config.toml
num_hidden_layers = 12
hidden_size = 128
n_experts = 80
experts_per_token = 2
d_expert = 128
d_shared_expert = 0
hidden_act = "clamped_swiglu"
moe_layers = [0, 2, 4, 6, 8, 10]
router_score = "softmax"
normalize_top_k = false
routed_scale = 6.32
balance_loss = 0.0179
balance_bias = false
router_z_loss = 0.001
init_std_router = 0.0167
lr_router = 0.000355
vocab_size = 1031
norm = "rmsnorm"
norm_eps = 1e-06
tie_word_embeddings = false
optimizer = "adamw"
learning_rate = 0.00672
beta1 = 0.9
beta2 = 0.98
max_grad_norm = 1.0
batch_tokens = 65536
max_seq_len = 1024
train_tokens = 509000000
max_steps = 7767
dataset = "wikipedia_en"
Below are experts of layer 6 (counted from 0) of a mixture-of-experts language model. Rows are named router (the router's row for the expert), gate (a neuron's input weights, with its number), up (a neuron's input weights, with its number), down (a neuron's output weights, with its number) and show model dimensions 0-127. Each number is 128 + 32 x the weight over its row's rms, rounded and kept within 0 to 255. Numbers have three digits each.
After each expert's rows: "mostly gets" lists some tokens that are sent to it at least half of the time. This comes from a sample of Wikipedia text that the model never trained on.

# expert 18
router:130141148170148180073156148168135057121134154044144120082176151158104167137060083103152158107113072099142114116106077121162132092142161162073109126162177136122170146119128061125122133116115120103171092129078104158122121090110102174123118083154121108152150102140124151167108085182143120170147091079111177125153076068147133111100153117111147131172181099077125167093092092188131111086119
gate2:071138131145128135152132131102095179105141108100150132132141165112157140147117112068127128129126083105079061180128061173139124122126131147114201077174160123121115138157151159129111103169087067117109173111132093110085123109132154158095161176208112110144213115123156072115124140112102095092150126154112124055135107075142140098112159065087181117180113148164175129147093071117085124095091
up2:145135140120142145149153130115075119098128161102133123140107161154133191135208130116170171133147068082104086137124083194112068148112135164118222145135186137126134114104139146131061120129127065091131171134159127147046131080113114135104151166151091083134140136065140129127149148080099098099104155085127145033068097107131142096098107090118163108158136116139129210119135134131151110119108
down2:163120036134110129149143123183101106134168092202126073085155116120163137141115144181135158050179152196105153156143148134129145119157104143083157116140156108193138155139148151143126149173138146145115109081137093174132143137151124127128146129118140162071144187149193086086143127133184131146164143093177162169133125077093174135120176094153038115137088135150100104110126132065128124162144
gate3:140167119182147146127118137142132110148103132097110141070060141088149113159084072112126106200106133187122109127127149149128102103140107102166186087086172189119172173165124084158111164081168100129126139142119102164150108151138134116125149185152125142146121122113064110182120171093085189126148124143164123110126145111099135199082130138119061212145139115199126123039139102111125104149111
up3:168105083115120143090149097161167078110109148130150085063086110202179147127123129179132098150131124137188140168139174112136120098132132102136164060161130146110152126150096098094093129125133088174177114140076135136137103127085078144134104149113070107142145131127101125212101112125099178141074131114153099173071129093049108144230110139064100165125105142125133175114157122090106119140118
down3:161133162127141085146181031102106118127120126169098135141147070100113061127144133093111147190096177149109098127207103106143096154152103090130126122088154126095118180143112123166162092195084095113080152155130099079121090120127125162172149099172108172155188116145062102119143104137136165119138125084138171131123147096153145184104083101102149138149180188173118123116118168099133130190099
mostly gets: "when ", "where ", "In ", "uring ", "after ", "but "

# expert 66
router:140164133145139157087149145153143099071128182099148121097171149157095134151075021113193125122118084067106116113128101127150142073165166181111156116176177099102153140101136080102108118127104103101146123164093114184104093076127123127098132084133150115168140080140158152177111098157154116155129092131123152116125078071142148116120110126091148100143198108070115180080118092201105122091093
gate3:129158109110151094178122144156118152095111134110152084141130193173096140094104117079107169128158179057129112158164138149062108083168135121155122175119139101099168208124157126078112078173109118142086137122149122145118132152145108134174143091151174133122154086123135181139122183068197076183108095089170202130147087089190127137161095113108128052142134122132110116149134122132091125112167
up3:112136185116066179102191110161136120132189119062105144137122124107157119130143125134140165145085098152156147120154122106141163176153191108089078135131101145083133133198143109154168143106090079073131059121115138147102131103090132164141103077152136120185136059188101126133208109177094114172160129102110142142194103119078114076163161130067156133103123100153112118109147082151109134104110
down3:064126145158142080145139130105103114147157093135146128123111140085105123101185125112158121073116157155115159147112111061100130161146078111123148071121100156134124108130107129126168172131192132091084117107056122174057166127170123121127148206098167125121157229159128111169087161107176151131164131137099112102142177096169100154093215158140104122145100180161101133153112138097148099148080
gate4:112152130169138176178138155106110140132098061119194075141131167159127138176053099146127125093185129090151225161141117115154129101175131085141103115134181134127126187114157145117172152112116091107097126122113087159164119116130131172197130146168125129140153116110123095052130121139131120166170075076157099124125154101139151094155112132148135093153126070157094131114080091163157051081079
up4:138089148087116130119110098142111140079130120082135074139119098098132174093088200160067147167137198120156157129126107109138074129113094122141125174090069141123099045144138114112156087075123085133157070080182143174103119144157114106137113128048070102116062115145149170093137057133094122112089143119120159130129102154075148097164134131109156149126092127129087142156111216117134110128139
down4:146088206033155133090143177106142071146107107089169108113159144130145077140133160171188157126193146115099150108102098132151172144140198127084079104110098076125166096151099133162102121147136126168121094165160095129088108132099057179153135172100136137117136132158157139165105182153141158175128143146120119144159108135072101124094136083129094161157129106069089165117150155174121145144185
mostly gets: "John ", "ere ", "On ", "e ", "ther "

# expert 29
router:151155121150175152100206169188112097112119174062133135108170168131106186149079040142131142070135120081162136135122117115158108098147155148096138146164139087107146158132144083080109087148080086142148103170110099174129097066118080185153144097139121100162117058123123147119152086160143125175181129072111129116137081089148127099112146097124116098145157128087082172101140111166099080099142
gate5:155168169103133139153130087162129114097131115119110176152108111108133143157140137152096131116096117193164154086117139089119163131107152094110099070140127149111139119148145083103195139115158042130120155150170060167103165122081129186176132090099134139122047128153081108139153098189090053106163092116102169097134084142100158102165145078037138146129134109183159167152117146173135099115144
up5:100161151132109082068141073117118180165107130119170205140139128186118163102117121152104122086141169104173169088086146059134144082102117126092072136160116074119150115055121115105109143138170123159119138174163088177115225105147069114181145181090100144124117122103120060101144137125131069094139124138084174113129102148078098085117100123115137114104109110143147157185133092149121133126141
down5:178131186156058112098146150112138136122096135054134125139143128155087131098156139125193157109066136118073139173098170147115117119138142165145162114115108114078113149099101172122106112135160150156118146090082141114125111083130060098129125169198205138070132087137149179170067145049134123107089181185156101102123124036110149152146137111153140150125131161100119141142105093110168102141112
gate6:119136151142167117108109060169174106158149170160117129129160164109058120101163095185124074149157151144153154106115133140095126130113116081111120167154149088115109149105162169102101156127200175142161146061114137146127160131054085138121106146137152087118105104215183142137147112121120129214075145098081150075132118135121145140112213138049145115094156122151128132087145148122093147111085
up6:127074175140078124136102184118156165120159123091176149141095047174166118114119158102115099171099110238100063133150119166162132094158138133100137133139109194124146183172105135172119057167083167126132109177131187145162137117159151158075197129148114127148117134093081140111099161153104169073141084103163120194128109100128143114157120128145105117123067114125122106126134140110117116145112
down6:135163128098057172118117094099145107148130148095086117153131153141081108140126161086128154141088098100079128149142196127157083114150154200112108106107138181143132172061079154095121149145146130083073065093120113131144142115101081100123075118154150087147124166193158114156149127164156086099129093070079082104073113138080118148142153106086164108188080088099135126145093122149130151115057
mostly gets: "most ", "first ", "this ", "age ", "ber ", "ation "

# expert 54
router:096103150127152183082154167158142098145148141076113122110125125196038176137074065103135152103085091085151131099107088124181193105169153158119136119167164109109170180111127114111115088126118086101131127161102148122122114120125099167093093117195149113196144071150132144138125100176174149162147124103122161104149081119170116130126182140088142103159194128109134151129138097184124123062077
gate7:109131174155095103161142094136160148102117096081143117097218169115132158108120067145143092175154111180204103142089102085135091094112145108123148124166140126113209181106164138093105089104123117096125114152144144173139205086165211086101076156145090114144119119140147185137132105125095130065151136141142169169093121083167123169103131087139090154107143151164131118132106152080090136142099
up7:107084184121094090131149164130152161153126098142141104117142101110139179116099117168132062132120160153237110141127093085077104128112110111194145120124120122126183195142165129111140072141119106098143137114142108171154142115136165158098128144166129102118098118157108114101156109161121146091108164175179082105074116089098065167140186134090129225113098153162113157146095142147088075067116
down7:123139147158128092140141107100137199116076069165139081143112128125125137130184059164107080145142121150100079104153150076164139129159124163163144100118178104093105179158150137173169167142134084111112126178137163089127177107112144097077134128117110149071150143097113165094105160140123190105127124131097131122125138111163119117198110203182127093072130080121132054124107174050097141158169
gate8:146176056198197153115105087186112131135126098104122083126147134172147191139157106164119188121124161117164067079144126122114160101164118139061097062101115083142148132079125118135128131141090163176103129120147160130131127102054132168172111100134127173125099115120080184179134127083167141118131100126131178114142148069122097134175159123099098103154191154147091126141129197149088131113146
up8:062120062171147150071135089145110185178169093059136119145158138172077202088114147176082142089069145128172129136134141144066106167109101125078085150163095082136134184120155119153149116123129131131123116078101125089097132124132152152091102147170170143150110108096042163078128163130138131067116188156109189109115130115162103124146179138147100141124142104146123133142121155130145130099181
down8:096137161097174110137142131160131105155126139127046185128127085061183116112168148100161142157106200137114155171174166181124174140169141037151111102079114137196111161143122133152135164107094132111114145154111108123128146149148103116102129141084152117084115080129100082085194144153113113163111144105070107049096138172093086115140161118132149094093111074121102131118087113118080087169142
mostly gets: ": ", "– ", "born ", "/ "

# expert 77
router:136132153135158149086172142165135061107186146108117141121151166175104137148090052087190156103119091073122137127107092108151149100146181162070128123131162118061153180142130096074100091133103124078123132140121104137093120101116117167084130094148140106170157082187117142175119078183157121182145117089109193113122090098131164082104176137113168087155147111100131133075096079168098101111114
gate2:145159118146159113124096174118167131130123175142152156153111114132085082102070106091192064138131142123162097081117123157121096118130174109092069193136145133101186133120062140120146116132144113095080105135144119104121180149083099191139058091160165119145113108086118167095126152092142153159104120113143123179066095115155147146156136066144090113121080053151173131082179098111128158140057
up2:151146080085135107160086180119181137121182120132135160172108127126086086108085088134157100118144151155130071140061093101017121093117119136092130152115110120173186173092105119110148106136100136143110100054137138125143152134078091137132111125192139108124138108067093170073104139091153133152127065115162099130120101141110185128142144095117080144139090052137105105111188097098107172148106
down2:080136195118088124127115131069130147138147184100166175145097131134134128116078172099196122192108144126187093171142087107115152136143065130088188172072135102141158109158136108157171137139108172170147158133132173097142170145129183119151086106102117153094103162119146109139104140071140131123128145102115139165104110230116105131101143172121052115126094064114090148147103150151086129184123
gate3:118130131155110162068125167154112098141137130081100180103147091158132111133148124069143142144200141116145118126162165123171165165145133223102137078180142127104147186185109082070123123131064127113107091091179118158170083152111097149112200058144150106205141102090149147149125125113110095107114153162077121138139099140115113111153178120131167108088113195117146158086132155139180149125115
up3:122143109181134135101150116200128164103094139087159154066105129137065144100095124113112168152157115056133121109087089154162126138117061156157076138147128153132144168147109106226149132141196086182175094154172097123089117115135109127117123117116117101121168097061162173127136087133160114210144084097114104114126118109146118097182107125139218106130171114104097144105128099165118089125130
down3:106150171155094126113139140079119140084156114149137095166131139174102159141089107084135125143129168120154127031097145121165182167125180148169147135112104123162145167171105113156095117127090141141133105078071100143153105078126089154043174153130200093078083110168142145114159186113136162126130095132108167099175147106121115135096153091128173131176070120146101096151132161098137177167051
mostly gets: "have ", "has ", "been ", "also ", "be ", "had "

# expert 62
router:137126135187149186094166132171164061140197164097143139085161170187038163132084069134158152098097083098146141097123111087151162110132133159089135127186112113076144156145103121081090102128143130091105136139092144168111145112097123160098107122191173112172163074159140171170124109174175114185121100093107152116118083074144134112131176115105161104137135120085097153099107115161113115108117
gate4:089125053133136143101129177114161124126097123091164144110108169171165139131092130107126114140075142140101024136168104085221146144134151160137154118151176101139172125147076098076113086162122136076101075130133145146129069139117118121130190124136111157134151127100136151100096158099129141065115087137060144194157093112119153100170132171111175127132181130079085172147172104122148093165118
up4:164104124181132111122154141104110132110140132144085144128113116089141132111145126048132170142118101095058153115127155162070118096166147197042128098035104166129104146112173165114133121109119111218150186087128139071117126118114099095163155154069121096123121116090175162098148134108151130145145117092135146114113114165176164148102072143159107062149137087161102075156125088100163126116086
down4:117148124131098143131111136060124154056169109108095130144159176085134156143112076100139145117093042127104141149120153180122125097140138155098071147155112118050109128112142125094141117128105140187141120126133203074128139129140155158132163148196175081165144038083106155084142119117102081173087112086152151148130096169153107140109105077108172141136160080130150086123145111055096139099098
gate5:164131104151154128132123127135090084070150131097148085113125106132162130130096100116122148141125130138093144094201090172207088164143128129178147078080150149112113146149212133155126169103120136079215104148178148180114128089143183085160093156156148137120169104203114114107148080122182093132118111101158141145150145120138125161090177176112101137167154121175078071090099136111115131170173
up5:165111137117118098148092152099107085059136147132173141134109110120127140137098132114135155143134141111111147095173149164140140135156173135132180061077108124114095072182153136132201165137153077039132123139139203132129124099158147094112090122129161106114162126218147125114117094133171112130161142097200094109182144117117124122085117171113100205118138139131044103153082121079125180152170
down5:093051142088124095110109141101174090121184120144137153165103128170149094110108131117185126190129148129135141159098140108066132089168125171136101111107105084059189160164106087111152183182115112123139115115119143131066075172113116142120149151123082118154110067120103130189154139084147093177185128121158080082224167101112146125145124106157128132179079168102133130094119131090108109141136
mostly gets: "= ", "\"", "\n\n", "\n  "

# expert 30
router:141147171191162156092167170162168086090191139086130124088130154165104164139094048120155143122139095138139091109115096128157139103164196173079100079153134128098174171151138083064075097099085097102144130142101110151114098090097077171116146102152120098160140088179134162141138114153176092193124095106120186095115105099130135079103174122133133126142147106108122141045122098138114103114108
gate4:119127153104118132102132144107145153123121137153054126103077117131113187134093110180155130120115129112145160105155107142172104080123165138123079117097147072105115142078173123138173148121133152126140079132137097150145104106158147170116080188121121211118069103089170160151130152111143170147134096122094197087159082167103186121082126111085108068082203038146127183103152115173148157128138
up4:075125145138155143124194118051126146142099111160172148138142095132142145165114105181098113109167154127203121121109102140147106152163178160149124149104138022155089132127153095212107168112115207140134095140096082142142139126158088169112127176144151182117131134079180119165121161115104107142119120099149148148107084158111122079102118083071103083102138104196130145139183142154152102159095
down4:134127089098100119160171161180122130178067111160125108153133188142176126157160114113133115117111142150148102185168189137089127134094111097207172128136109144141192127090112115124070169137147160158120153131142092084039136184134093107125110145116159097100113097086083134147191100114180084123128178136142103124126164151130154091132089103066075172177120161206126116144169120127133139124090
gate5:123164103179086145138134127203144091097125200129136101081167120183163108107117132107166123167137142113139100156105112118118108125160128095151133139087126132117170139142165105108106021110142074090078122173158148188151088069108070110132095146080095146139098121129062169131159125138127146173178133122183098098056146134160087199135089172137097100129144126159118121109144127151120058124121
up5:112125089165083134109080105127161109168126085137162169050152110220125107075098098126183133117159138123086108176100100037074173088161172091116126125071164126114162147091119162095091091117163114120146121118161085150122124054202081161083133180130116170140121130169120144144132144120157172130126120130185164122132134144139165172102135101114133113141115150121117150090159112134092179135089
down5:115141089181172116128172113156157085142180081174180084117161112133100111088092134110120108184150160114114069085130182094142111123167120143102154167136070074136184157136123126081121150147126126086163178115195088135123171088149130092099136091098141137166038128172154122122186129146187145140109108150195120115088139170118101140114159092170100094178107157131157123110138074165135102145145
mostly gets: "known ", "ished ", "used ", "ted ", "ned ", "ered "